config = dict(
    d_expert=256,
    hidden_act='swiglu',
    moe_layers=[2, 3, 4, 5, 6, 7, 8, 9, 10],
    router_score='softmax',
    lr_router=0.000628,
    norm='rmsnorm',
    norm_eps=1e-06,
    beta2=0.95,
    max_seq_len=2048,
    train_tokens=406000000,
)
Below are experts of layer 7 (counted from 0) of a mixture-of-experts language model. Rows are named router (the router's row for the expert), gate (a neuron's input weights, with its number), up (a neuron's input weights, with its number) and show model dimensions 160-191. Each number is 500 + 50 x the weight over its row's rms, rounded and kept within 0 to 999. Numbers have three digits each.
Before each expert's rows: "gets" lists some tokens that make up at least twice as much of what it gets as of all text. This comes from a sample of Wikipedia text that the model never trained on. Tokens count by the router's weight.

# expert 9
gets: "| ", ", ", ": ", "in ", "; ", "by"
router:551467547367413573486481519536456561539488518489551471577489472443452447551546493674488464385391
gate0:501502538540432443550457467504551549476414474561505493500491463547549400489494521571501591529487
up0:454564539440485419475502518510491480498542561483542436464482495479497593558512466506591445467506
gate1:590438487484458538490534466455517418542485502541486460570443523491476541538478601498501479511493
up1:540509490488568405500479413523403568493543421468638484437474535489453419492495485441449400536521
gate2:522495491566468601549504417406505490500509424445538462570465506583467471520517560457442525601571
up2:505524469491544445515477538556518495516491503595448517400469512562561500517536534523506501464528
gate3:421529464528420553515406354465544484505537452471458525447487412505432505560463531466476489488470
up3:535445475487430552530521570397497507482476449479503467499529466469437570498469450482491503546516
gate4:545551549537536500474466529514427498482494558485480557485441484485454515509548449559453483501462
up4:562510540500507425497538589464461468483439506485449501467442508472533522588468575511421496484454
gate5:499431487493457418555440493523480611508585464501452529495496516446492531578582530459555395439466
up5:482440486587458522476518531460504544567465583536382527508478487518533428441530455398512524552375
gate6:533421521554498482513528435585511497536445515491556599482524444519583543506494522409465523478438
up6:526494511492539466465501420497536493539416487506547566424495477559637565548477523454478571452449
gate7:499556495410531580514524507513544512471469474546477519438551491579510455565539616537379425462433
up7:497500437529548480495499418527504434487397528503492538480482531546581545531557518463467508582466
gate8:479498468573521475445510520458604543545440498513501418395588500533474569422413518526395522452531
up8:507506470442637571455481401536502543466505578482472533489523429511449493555528540463462510540450
gate9:407519499565492514452503619485507512529510426594553463474506509472357525499481531457541567449476
up9:469491537580522563425512481444445534503492508501485498547636569489457587544535497529487488495491
gate10:540559505500441459548509545481484482467444492500540517476506599377540521385439492532613482516449
up10:399573536546510529449435520526410523559469451475493463512493461532493487525539471568514534543424
gate11:537555473511527468499532492523542433428551411445497516463607441480529470494527505447412508570583
up11:484407493431535471549526466484505431500494524476475490454419555464469483541530445536420542561469
gate12:497498503337554512512514468534598563537487511505554527481499469436561493581488478635496467511616
up12:397466428534480509466432499450510442538494503499526511521621520477501481556481546474474507436588
gate13:504440508548460525465547487492429497534549614401555527555506511519342447554510518554438494535457
up13:444594445539515481479464520507514504446542408530559549437550543463490492426566490477489518517482
gate14:534511547544548517523511489430473482559444480448545571473521549444495473533565551529524555427545
up14:554551525554584469534504536488478500532422484547606586480595478396489544574530574536518479512556
gate15:466549470520465491432568408423408543491502527447528439469592471504580568480540521469503510600588
up15:491520528457534567604524477432569508499515520506508514473365496579531476466522501509478479427452
gate16:466509458521438541496480535514506482447519506513459527513533413515499529561534546547537655506509
up16:526548504469525472503534456512483447549533405503543429494479618552472572442494513502557535501514
gate17:483485498478440397529568510453495490423548485417525532553511461424521479544530503471475474526503
up17:533524519479484450457449540491561599483521438493503524538483475480497608530564394504515557543517
gate18:472519489542484445558522490554514492410508455462496614504503486554501526547495532412400556560478
up18:528520435488465450474449390558463454450484425530544516519478514625473561518394453511458551560487
gate19:405503504486522488439468543422534535404376498451573559489517576555415498552501477480541497406534
up19:483561481562483507455522599552530542520629432520374513488446514494470526482504521529493551496498
gate20:438428479512457539449517515656385538507528527504447505413459549493535464504470532572467498491454
up20:582488420521529447403547528403636533445518477467501564567566452492440533506515462481422536549522
gate21:529585489504486451451469565455440424465558487512489501543491563485488449378505469450485374515428
up21:531534518506558435497446618455432378429561481422438530570495552475588456500454395515479531471347
gate22:495437502529616544523462496468511456497500475565373542545432455444445554528457472526502486479643
up22:421563528540413541491538545483533466481488495535531453465514514541527611582552588540527475546438
gate23:482477569550573576471487459471507489514494541431481546474533441486468489540490389527468476513495
up23:544571532459531498564491466482454503475512419559515428538523472561461420469542470520517469494544
gate24:531572520518507512511564507498468537521511507502481447532498465555584563426474513549488532411504
up24:477465510457577388511534491532532584463355559548438528457470505502449468471505580510505501434403
gate25:556487506545457452579527484478469567505466520518533449421436581492496525476497420493588527579476
up25:433499428504532540407550462486538493529436498474424502463435568472502472456511500446417422570572
gate26:430440432468504495468516465530555532397537525485540456514542368465443454513549409572405489460541
up26:487460453487564542469503432521482472492543504515639531521500430480486360490506458500444496463480
gate27:523586529433554544536501403455438527564465518530553493439526559407539533472446506435536484561536
up27:505492493626465517460524532481545527390476523500559559519470432563529474580496564499471595493501
gate28:460498428443423423523567521502441560478515529507530494523518632445561559519610361479501535534416
up28:504384499547545484402534438489484453505507498482531463504529521527444505477508468585529463520512
gate29:563581517446558552527571478504540401492510501462530571522433445533501453510478519515505488619531
up29:498454440559473523631481554580521540492465521628492460503461520436494567482383491499494397474456
gate30:499495565426465486435515518502533494445443634479534508497391440458421473424551505495575537471497
up30:509481479526487402619522515500525409486474427518527521432531445589517545471472514540433554621514
gate31:519540495488553589544468487451457532555488499465441367443504382528475536528504553558449455540412
up31:564492485511549483533449520551504542529525525478487416507603528559473479476434522467482488562575
gate32:502579514551413537484538515475493511519463532448576500406474519481490378625554443562463451531543
up32:506512605522496461518542503498488525523421636422434574507558579441553504513405452541455556582461
gate33:527446531551426583485481555470524439581558429521503632551471371427388541412486611455541498566508
up33:544449497487352517473506528465484469495414497387457609493510407445440471510490457473461586483572
gate34:449478516466463459495484437520485488456489419452508509443469593595473575627506544537575452470516
up34:481492519465389567490499432553514511483377459461565490458456474478459541589479566530520506477542
gate35:489624485508521460538498582515603485400432496461483514536476459512519504499520496396436505463444
up35:469582500486568501563483507529510497422500473511498454489427402503566588437521512472495496437417
gate36:467508587531563506532450422500494494485494584533511600513520432522591446490439500532515421460494
up36:523434385519445538514484472547480528562516528553483516507467491576434378521481525495517585497464
gate37:467487434440544474482527479440591480451548574514455437497572582431464427487447505498571481439471
up37:508523494526394467531580578465463393473448486570623560551400435529507533509477464543448475552585
gate38:419513514491529469437544447529505534473526477538471510418454457509495445509518478506490506607445
up38:511551385363426527518504624514457587484482420521514566529545522495577461493500509513561504515520
gate39:582471547498469453602517590560490537603523558491479502504412507501414503563536481367502476517421
up39:527512597477633408461502475554465447576494553498491488509463468491590550570495528493521475554479
gate40:530445503464510520497532566503492402574540549533500453534537539501455478525370483554487448447541
up40:509553475618527510449397523491512627457485496509486543431474578518575507486562465437524545606394
gate41:426483395524506559490509510542554496513399480512539513543437453459629434455426589498442476482447
up41:467471519476422539561472420542517521477485540567540522482459479539503507548411470426422488388395
gate42:544564441452476326470469529507517426496460482527492524445551433471449554531492556411532595533482
up42:450495482472477393467548548489604439541532558486507494569481466494496497462451511486495456525432
gate43:516512488575502523515437471561485585606514544498522464541486492614533518432484450539519482428474
up43:473451525518501572413531630469488512408517521489476484456433574449533514497558513414509420551447
gate44:592489513512478402404575630552426496613545547499558517468592516469527568457462463629553492487380
up44:575545436465533440440481615550454494588500487443530430513532414514513581390362503535465454463443
gate45:502534463540460488510460514537542508507456482450527448539527529410567496422408506518510350459487
up45:516560499512493533515524500584521463450502508460481480497440552488567491553531416499459523553468
gate46:521506598414534522528554456532456549449490521561524443504525436517504488475533524551465607545540
up46:570545456560477449469514553528478560585434394531451535517494518362499570498486426475584470434452
gate47:478520497568476502616484523571526563470447481500544543583453490480509494539549500514576544462465
up47:462489429537440441510492442572474481419474532483520419561492489443539487476493516516565441439418
gate48:538509392496488589541441479546443516481528585562453400573475504533429489508453570552492515453459
up48:464411517494549498501491445502474558608562515488543532482359429511413464473537527539471592529555
gate49:508454558485537542452488446571567519613391535501502592507454509453450483526455459504506492538462
up49:517587414572464471552549497536461422440424543482437507432478433391522447501486473523482440433377
gate50:496514464526650463462535432487415505378515439491564498460490430354484493479532477551532392464557
up50:498532506488505453503468471422435483430516427504511472513451459382390504466547485523498506452611
gate51:519466550461610469412532489487501538459492465497540464580520544396467555481509521538465536460502
up51:499507471471337543524569546476483379547435527458537505454584512507573379499476489479536523564494
gate52:505503553562435461522455491505551487610506569535549417516486484512421517535496469570524488511399
up52:460511608458443565496437520493597515489533584507520434514449529564523590512504579503458456554534
gate53:478460613486425435561542531522504531466489567503565538491515497446555543602547455554442464486511
up53:514502497505510566396529438567452484493472505558584506471480472551494391437474614446463531490579
gate54:493540519526542511557456551545455493474527508489460412474638556504621531507457456519473486546400
up54:489417538443456504516536461470541505478430486482497540486416463470466418463578521411516500496582
gate55:418534479488484497521521432545528474543545524506471488521494478510505530356529397513487536496481
up55:462522450513547443533397520557523566555536487451506524512526479490493624470482461444501431532560
gate56:537568514426570471454516455388508502432448581450424437447488445509487475478505462455504538471435
up56:465506400539503533479604498401384446532507519523437517533549530377575479483489472490427531550510
gate57:517510477484498544533396438518507479507498487518485554452558505575544513495430519493376520434443
up57:461521519459535454492446462508513519521567522479487506571413510520585498555519535504491532497556
gate58:519532575515459493616555505557534479502482480533454496450456516489572496504417418413490389521485
up58:477543368512504559514511411509490559467506582543553527444520489390518512475543542516437461482535
gate59:483573519516602502418576425450548453405500502438505499484448572581511542520430530570433488523494
up59:470518510576571475467532505560542421469565573501517477491448433549557503603386522526422450511569

# expert 8
gets: "the ", "The ", "at ", "on ", "of ", "in "
router:404450555465407479437468531493645505558459572480531536482457456488494443500534543436507551393473
gate0:443521422602521551554526556537530484588536541546519530462491544589489582465497452486462511515527
up0:472541530486505536469500526471473558461556514464423390494459652521472561517400473477408518526467
gate1:502547453525505495487528508581522541579507450503556399515479486522539553464411473494572528506501
up1:546504486588495471482458513486511436405600459570436466500465574520545547475442466493415529551458
gate2:352546498534498513551553562468509384585499467561521506526569486325440393470473449442481606432517
up2:583429516435509470447563437613388559466524552494430459472488545517579628533482516536497473586503
gate3:463485518601518512438507461557482448454429542479493508496494468456619593553489637587534472529401
up3:467535413448414617499551397457476563588614535464452528466501494547516477445544512483466519450475
gate4:462497451496551412552533475491546458481524544415623444493545494486437628378499477532585602434453
up4:433583495516499397525450478480484530471556510429531468454500574439437671457549504417461559504413
gate5:493569476556535553525500493488502437587486522565448548545544507481478435511474467539469444521517
up5:544474486464364497505575494572469513490465549504560431503456527524476540482502488532565542482475
gate6:435504540479490400535526508523581532534538556537527571550519446533500481540488464480529450509553
up6:399418504405421438442479439540521492533456477520500500482609496509609485457534448434529457499543
gate7:552506488372512491516626518415524477457539472438504613441573511385574515444543560416482525550482
up7:512515496559528458569463529576449504439513534500584483526581593537470473496478489514510481444542
gate8:492452547473452525433491506534442519563518470466476498476504474543554529433467425529521473542499
up8:513444530489476438478532515488427483486498569568567464536470452529406456503427562512435630443540
gate9:527487444437588439582531538438511507498467432476481517572418507576513592482448509499530607407527
up9:400501495496381508476496504492419496492502569460471530488531539503517499574549593485578425621480
gate10:523568539549520520513529475451516540411506459535587525582392531546472553409518523479500510491568
up10:539526479453533478515546495552475417507480465617499525473440491514391534417537440565470482495554
gate11:568505512462472458491562488537482540491437555462508547543454508497521534538511519534429523562435
up11:481552505457515483491519482501449411406511467528520511535447498486536477550479407551537549507506
gate12:478432537470497469510461525588489480476507439507487527505542518501411458465502516482513505466466
up12:520459517457471560441463490484517537457485555466473401445440509509590498562538509546477526508464
gate13:615547454598489463470486570463436465454534512537545487486563487539580482475530523445488530514474
up13:549514482547470547507466440490551462483534585418483497409506438452525483468430444493412473406467
gate14:480511494535480478571517458509468471436466582612486544487484502582535402528530509572420485489534
up14:510466492486535493519478490537473507519489475509507536483551523479548477539442530562523506525546
gate15:476486583485533577546514432530516548466458539560507572554398501538566557443498433477405541493511
up15:520477427525522470484554538500427516481482466459515449544514545528521514482553415516444541557431
gate16:511498485496562506446480529560537502547535436434428483511486507471406466428524461443473502606480
up16:529445503562583530469414485584554540488411471514478454565443485485493428508500492455480472445551
gate17:443511484450513504464551477486461488581437488583488466554455543560443418530493551502493568461533
up17:510521549579526478526429591502461498447564542377463553463537420426507532500517431531483449624471
gate18:559518495515441524494603524532553500504450518586495489532449402519427593508559563601473448571467
up18:480495511510564459455456469454472467469575490417476517419518589460596448451483484391582514480509
gate19:513542549525475423556478501521483396427475509493488492594541551546550476458424477451516513463492
up19:418484516463414547511529504519435455498568577417569432466468604496477528533469481538554410514497
gate20:535533614602505522522487479556537504634482422489466526554448465399445490450523490566529490514597
up20:465511502470548512582447446521498473428444454549547516492469507372474492490516490455491488537522
gate21:404445529516492551392465481493554536513508537529458561561582486509502544551488507433463555493494
up21:528485467512551543466554513511486494536559483435500572522512474459407491588420439511550448475454
gate22:448527505494434535520559457503542453580417463438523410499524534415457479622467549501522434533532
up22:452546408520472409519552535515492451559522483485479592517466518449469507558394479471489464496415
gate23:539435473523523488489487539449442466519425430485534579440529552506591538500568473464547598480455
up23:454446500572521523533504496455436520469392502507458511422499498523430457441552545494482628552584
gate24:512545469441492445543511538564508547391567474479516533532549397580546408534498509562560390435570
up24:549540532449495521482556405468562462507552494542466434458412467493480553482555509478555472667513
gate25:527439503446538488496502460479529450558562496537519522451555477483483522382427466535603427447436
up25:393546469482498579518470495362540495535394509539592582489498441440456554490491474432510556564528
gate26:463484436443450472443359541465496573539506538469546492544495511424491538544469451510452512491481
up26:516394554404564543483540462553506457412483463488558509489467562460514496512490508459478489560548
gate27:498451481521446433517462478412517496472453465500396441533474551529581505558527439512497444522479
up27:533503461533504505508516456477486509536474538476468497414480548428451510465515519495312524443465
gate28:473476479492533446486536520503488541511462484492524567472482466571555464391464515446569431480468
up28:563522494532461472500529480475534498510464509520505474512486515451472519561489430530490584589521
gate29:457541454524522530490528531468558474536480504491381496526439566551523512481502474577510502554577
up29:638522466561410533549476506479420449446539546385620479470544469402533526537511516458378534442409
gate30:486552526516484485446526460555479528463520459516484543572455476509464500447558503453518448497573
up30:406574482461514422502425453462624422474569528476566564447513570473505424472513519496407498502440
gate31:515489435443462544541517536514480553538481457441494481540521455344461533398562655558584457579397
up31:555576464463509465507557471541572544545449544533395538464409469592534453517530506443453529444522
gate32:596492574456535452424567514485582459532462456454578574456442416502586631522489542438555616494585
up32:534461502515664453451508548577432504476516472502526477407480516467517537560531489581601463392482
gate33:511500555494521438525436415500514463540534464505512428424467498441413514412372459479486546598518
up33:442505536554587515499510472525528501548555476509475476579414437495466467493516558507487564466492
gate34:377491477527416492539485457464418503519683502528415534466491535525402426436561507415480484534587
up34:498481488521519426411475592495526519478474544500555441399511527476484471525448503453477539507425
gate35:472448552544502445486605428377520460496440513495454511541461594521430522435456544448522505454557
up35:472446552513420458577551516546561451477557489485489480472438533452587475464471502468439440511477
gate36:443515499432498514563540439485526571416485591509466492440391557564496588451496443512481499532507
up36:506529377540494475493466467474545536501486567471523484534510522481499524530453449495503498469517
gate37:465543557482489478463523432480460585526535498446551591479417498549509459526506534510518523552421
up37:404430484512482600494434587507539438514498568524422500485492519496533521610461437498483427540495
gate38:477530542436446485465463561536555447507575495417444493464486484565497496494541557517605502507551
up38:446507559447494452438468436443471463428549469546444527524473514465516447510544504515531511468397
gate39:439527452523398483516541547422576527486556504498560490525489497430433471531458486451436448425530
up39:523507488527466552478534557468543438518494546448513515509378506513355426493602605552493504485527
gate40:597525539580517431473464553470565510434458409566477469442414498453600462534426519532508540557514
up40:477503492466513448551505436549494526496451448499449439444510501578474475550451590521485491453462
gate41:461517496475493428477466571489548496518546527496485539458544522403560554543538461497504566578596
up41:492506435517475435466521514458537513462424488502494546471567506447591541541549542514462538580610
gate42:570384599466470515464441543473475609448500495498525508533456435421632432478478452470610594477518
up42:391566525446420454455526493541528569543463462442479500456549491559471551438484611535502448447542
gate43:508487475565442516485511523503508465492427459528550512651537560537511489527571530499516457483480
up43:471514434494597537450440481585498556542489485540501489577564464567527527459549542494528493472480
gate44:475496468507538443472476434526383515500355595558462541482535490449418526548472492540559678426595
up44:475436443499536417490527404479495488538431547528497536511633586441503497505486448480360557478520
gate45:407455593481475501484589525502498512492494520527449475512550560370553459418562493561480499440414
up45:556583504537415513414503575530559472496481515484493476431496592519462535519488575552521498443364
gate46:483435459506581505527544496518502454532490479486536424574643478548515469572484448438499488480479
up46:488526454442543438441515551495532454581529468470549521466498509543424438572431585495544557536548
gate47:524490485407539519392530574496563507577573542407468529514497518492468438507513470487482423501520
up47:560519456488426462576531481489507502432543470512574376569515578488484514526479545521488504493489
gate48:422447498475557477514513518473490519538458417580462478498454447479409537455545426467438455421473
up48:584543530535387524482477537506450549457570525490570525501420582425565448542463566546492506466462
gate49:454497543499457527499525502513520518588617490499539504526507518509528523395448456512597559448456
up49:571470486476476501492527390547481523558525514505579466545490508469473510599476523464568486380426
gate50:499515455552543545519593507528535530467446498525436523443505517528488497475458569445480531572444
up50:491434476550520375496486507509440447542521586464546495466579538370435547457526513576498460458504
gate51:528476487433527497449558524534461512454436514359542488521470507545530510474553469523604530417507
up51:626423478472469527565502498427524414585455525518532525501503534482551486519509481511457554451536
gate52:455502539532421591529434557515451538487550508472510491472515518507570498558445482486477554426559
up52:421561512503483532505483539466437450562539566504458425551517539530498515402491464433651503466483
gate53:531459515475509586509500514496494494486534564552541533477558496571562458467567482458509514392397
up53:478503552433475538481508502470499482474562480509491490516404562574571481478487543490521530542550
gate54:554535436515481422473480642528439448435558470437559435547507493514565507460449564588454382566485
up54:416456558468425493479513412395501516557450501523431519500488477488419505511609463459574560425484
gate55:492384563607470493513470443502379487494571427501389422472352473475528550415473520572438515496653
up55:489556508505472521528516488579469474516520508450470515528489539373490610486529464512521433528564
gate56:542532512458497518500421438460471459578490488540465463514490519539505419492453446533497588576435
up56:514459504484499450552552493525583318496459518452400503527493535495520423517541520423497494604503
gate57:445553464511417442493588483601522538501426563463517522493531514417441437524482568557486500491475
up57:537501545454490544533557479547462537518482607533484555505574523469490466598487497542524527397450
gate58:492537509471418552541482513424469439468544531487617497463410553502496532418471591516511494493488
up58:563503501552454593538501542439480424463510475478518467461448542419536480540476502437512456528565
gate59:534499548564454514510464555459486507407523442495523492511480462515461570514538574609455528481476
up59:497521483539512494532579568529509565600470490484423533447507539510501436516521337457493520442538

# expert 7
gets: "a ", "to ", "and ", "of ", "as ", "with "
router:498572544526534595461483486480503496449516505475558519429503393506465494479461511455444462520402
gate0:515534457480494510500515422468568472470465536488605485461525484565532538539530511498476514547455
up0:500525516471591503567433444535510519558443503506494537476440443568444543547570503516465503470446
gate1:471477515561482501439503525451525478430491515516443460451409472556506448458556483428492469509579
up1:584517485442558551536496472508506552568537488496574538577545533463494539529415509570470528459435
gate2:512492423445512428541575456481387401434569597513457426525537556420487453466478605527498488423494
up2:504549455512501469480571409470492455391477530501455483516570607479555517452461610476489485578488
gate3:511530531453452482516486469522486428601508524556526560500466510526456537535439531445441465492514
up3:554483555481478480516470499555418489591505577562537520537513462523428523494482606470483463551495
gate4:494388553513477482438489585576471495464494528463450488475417562506574526509561531399464506561494
up4:501535473492439496573420352431596533526518525531518547510536471499548519483501513489580468474546
gate5:562490531482549525461434537488527493499519499594463449454480458562487460460507531511435667392468
up5:536496478522506536475606469488414482532491469463495578463437489538462395500558487510442395509534
gate6:547528511537432485434473536591471441467556459439477456507365488504506535470548536515498509418487
up6:561501604485494495507514550556514499530446471481532475389496532488487445484500526469537502493416
gate7:500487526529460530490494499596457502456494436547420514541503589460445500557603495538423504547519
up7:535530571509574501551510434529536483501417529556498418492513468497538548484555557526522496455504
gate8:476442580469507591454502496475543613504486502597557452438509465450429592485574385552620473503519
up8:483536508528467596452445525520550529486452554424494485465478435576537625463541429526528400494451
gate9:509515439498533558575507433383549571527507443466537588535474349518472548507428458556539602420451
up9:499389506513539592481523461378580450522469515509447596448479486494440489503497570395469493545566
gate10:451510455538554497518582524523481453482471486532449563514492467520556485498501517482550496483383
up10:514434545508482536512443555523536554492532505472497454512550534426452559468431514459494494518631
gate11:540423489514435490527440526467539487470508452545379506532396488544518496519413574499471505658420
up11:541449469424497450554418511560504438516445521521470516493414492487551497540479551499475579639419
gate12:476583446471484503481570479480488520527462491552499431540397456443522404509452488533486440608490
up12:432582482541484483463542534425421430547593526559547410481488551474487461464549422492517476451563
gate13:530515559378459527515448602530401432538447581469519462487527515593540484569468500508536605538437
up13:395487461532521575526544560493512469537515467556513505559434537447463480505525440521466499495536
gate14:385498512455559398536529512452452492428537504515473507435500540478510437535459562536470538481377
up14:637517499527491613499588475483531509529388501531461503540445477444462603511536416449548488531526
gate15:504490431465425458496504398455465530500578518574592528495541590468516508543530454633483532565463
up15:533592575469537571435484491551498510442458497489422380459426434462623488435457506496531505486499
gate16:513484497457587498429542531444435534500464479494533452558530412472508493593350508490460505515431
up16:532473485516530505498510515582527507464529484562487507518453456483475477457408479487423472491464
gate17:538619381634483466470530434507440460495512546466482506520424532487583499462420528485482539449477
up17:530510549446487532437406520495548526546640434375513532560530486503595482481587468545558498407533
gate18:457585504449509512551595558468554513565482586446492454538457512503508509478422609513520497619474
up18:396625406438481519547496441419411487415532509480470600507490482501489485544519513479465410491540
gate19:525488547528557518473455524468508458609556549491425465462474469526591498464596547562573423402515
up19:450517533518525514477510646406476470548577535456457487538471429481563489488615509494559453460536
gate20:533531511456435495555520509516485483499442513469431528554479538526521446492542574591494409465516
up20:549530519536544441479453497515485515453575469519496467581407505414470483455532491480464566549497
gate21:508506502539505506471486497514494571481465494605482507560500555523485536440438534515516499550481
up21:487544539531554523482497569500489478572612476360501467592419469535526539459580390514537437445490
gate22:430549507570476470568550547493535614531385531470491456501376500414504515502409487495467495539471
up22:427540535506539507594343584538514482490509577537494505411489472506418521555458437461537543513589
gate23:483473469524470498521530569488423484479486496519464517563552553554470535522525512494494582520548
up23:496501471475535538546521363494482510620466484479456461395536460466560446543490549500562443456499
gate24:510456535478495505400479603562573463531511545499470486544450432440575524537467494556594549540495
up24:536463513512489461536543486530478402393472510444528590460502490475470551460408542575430487499542
gate25:507488506472520500548584538537513520512457477432484519489478478519511485434590451382488407552563
up25:582476540452422481464528572505429462569535570470480502520495528538417539515516473523474470483589
gate26:471490486562490552504468487508545547539537447493592499529515532542403442469518462468547440418484
up26:481542453471536506452534519522368480497554511449368480476503508540599501455506530576431477428499
gate27:486454581537553530497422440554432461509581579443505462528518452473529511561415544431435520484535
up27:515506434561447491427595495524434498467476588454539555456510465488458548539569587528456518525582
gate28:631366436447561482550528396412415450547450495500531523544513449626471553422467417463545439473465
up28:526435472477430530576547510428480455404532519493548542503489447535498604600526486479536475485522
gate29:471545585493549475594521421584611489527529439461451512440599515533543498394594566570529517437440
up29:484515539577454455532525507482470538413546448551541514434565479482512491464514525484408489390460
gate30:431481554495558521513550536552449464393535612443436505507529500551489466441570466432463425550473
up30:572452522433561460542519521521518514499526471458569503451495506577491478503544455559414480515457
gate31:438503442524559433564474546427507512530521433389504638515588547414493409470417511488544470491467
up31:467476532459567516508458484534504523525562539522533369498478538540543480550553517563515434453467
gate32:577539583391500536535471359578582460460420419465549512439439496522421551483537554526437507534571
up32:503539554536506555481482345589463457490530493568477517533466477480539427523498511444476491501447
gate33:465467456513339453438483596463525419505492454529547575505528462431448492489474451522618500466481
up33:541471473463542521447494449530511564417495533463600457511494470547457517525427493502474518544513
gate34:543532496421462498514483515466495500561451644424427603415488550455513489531564521517479416530538
up34:489545425428463501460485514477461523475500522498457455470587503497424438520412514557489437497492
gate35:554514548498499434451449526552535421421535451486415513519421432425609433509527421392463416563431
up35:529460556472493525462519516552541462444517510583471566417455480473468463495401441517478465471500
gate36:532513542550522377493535463504507475558506551485486432513552413549469466415505499470533507396491
up36:487502470375468645475491454518486593481445415511540528484433590553465583553545529529522537565516
gate37:552529500489494506483505497534510468465497402522568473519496514599503506501588527546516523443477
up37:474503562502532492475514490621482591512495573482435514507536524466417489505490470524487525609649
gate38:533488516472606456616520495502503545454455484461424527550432539523512534480489533501552487518452
up38:465541437511416526459452547525643461427546487463503560426494546483516459579582426473507558503435
gate39:519511506449532441489431527578507462477563468486638524448554517440511483552440522424495516517573
up39:468440538578467527500501553469513556564489577409499489500490518620573544568512457561356482501535
gate40:483506537394477524472492408437524455535487515546596508451485474467459506479511606485497505458503
up40:535470405552499490418577446532486457506437456504511491536524500498532502440505486512506432489486
gate41:561486498533543481502542507515462541454419386544509461557476516500523484503517451527482448540485
up41:449542509379532491528489501509497450469494474573530491562450546437451448431475560512532567434431
gate42:471508421391500578431448434519440562409474461473408486528461591535453535533534381503399518544493
up42:552506464584501412514541515548602415496559515564565437466516498431467438475513607605620490469477
gate43:461562411517575544564562461502494581541512537485482554363510398523478473516504495543545471507537
up43:488501543423588538547439583506477476471529597472472438452566448492506489573453417500493563568448
gate44:581491473484539447546448478439510450381510500553526429546551514395471550573440445498532436378470
up44:511523470498574506576481496550547528537599548481476510472532497512461441529508485506401558580495
gate45:536491665514474578497615443583528493540467436454531483472562536437531500498441517626555485506313
up45:414549536499517436459457546535459506506507444480440587533494470478449558492459504520539528580590
gate46:444412505441497624465555540525438472560497427475502391474476409453460470408457535529497552445498
up46:518555499484510478574470511515496504496480543532561510402551524526466580561557471463535503504453
gate47:529429481615433561461513491542509512509582541500531487510468517525565504476500513593487464467498
up47:480573588490634440489482566463527539539444560452545480558504502436425508520512483441466504547495
gate48:479521496439500361472493596507439451452469479551542479499455449443463422495517523524468513440512
up48:529499466540496495451498539441509526477527488522495503515621502548497522502479443442406580626520
gate49:509600444526531525563468448463507523472455547426510477507393423427466482439582515468484396474581
up49:478420499415464512596532507522374468483508475520580530415551472605461491478476490494551497464476
gate50:506495469415428482557533526504549582480486552509454517545452574525477527514546526532518458530545
up50:457509481472576465537421413409474475520500490459491460361463438541483556495505491480469549488463
gate51:442533465550479486509514507521475531498614490504550513548416461492486528504505553543512552374495
up51:478554508420548545526389536548589439448443507449534475476519616604427476458401515441535468503556
gate52:452501495532476429575466523455464496538564566477499521466564550526576386588571449483537421431475
up52:442440505531530496548443512462500497499516546489493500484494501426521466546454459498624396498534
gate53:595486445554518546518544513485510526561444544464499468550532604403416487567487489481485536495438
up53:463549464549432533545473486452602468480478533420486448530384561397570489538489507499464548539479
gate54:538518518630499508430439449452475481507408461469490522425507565555559462437527550487555505516523
up54:588576431483522483532491447498423481422498497523447431413468442466467565464574596475475492459519
gate55:539553569512475573521448507469551454509590533461506478537489571395534487548532483493511587515511
up55:504613443606504478560541427499579420415475521440419546421483496482502490508499493435527490410520
gate56:510492515498395496454517522387537363527523558436574622495551472499500497532464530544539479470499
up56:479486537499544507495505554484506551460510452465444424479388584511449478408581438516506451500535
gate57:486515479570462439535490542473437397527443561495551431460607482504528484505506526519561477523458
up57:452438522378530510557471474490537532545519473474406524396511512488422486475425431523502499550584
gate58:559418450464455538507536476495430483487564511523578523518559446451511459501492488435542530459506
up58:527420483492462509518534443500477460533568480529578572528610509479457465422484466432596476537510
gate59:432539416470521495493525568529533544521529525496426453462517570482522533512505590586581500493468
up59:488468469570514489529490483475530487520521491451448582540497443454563571537493484540504522481516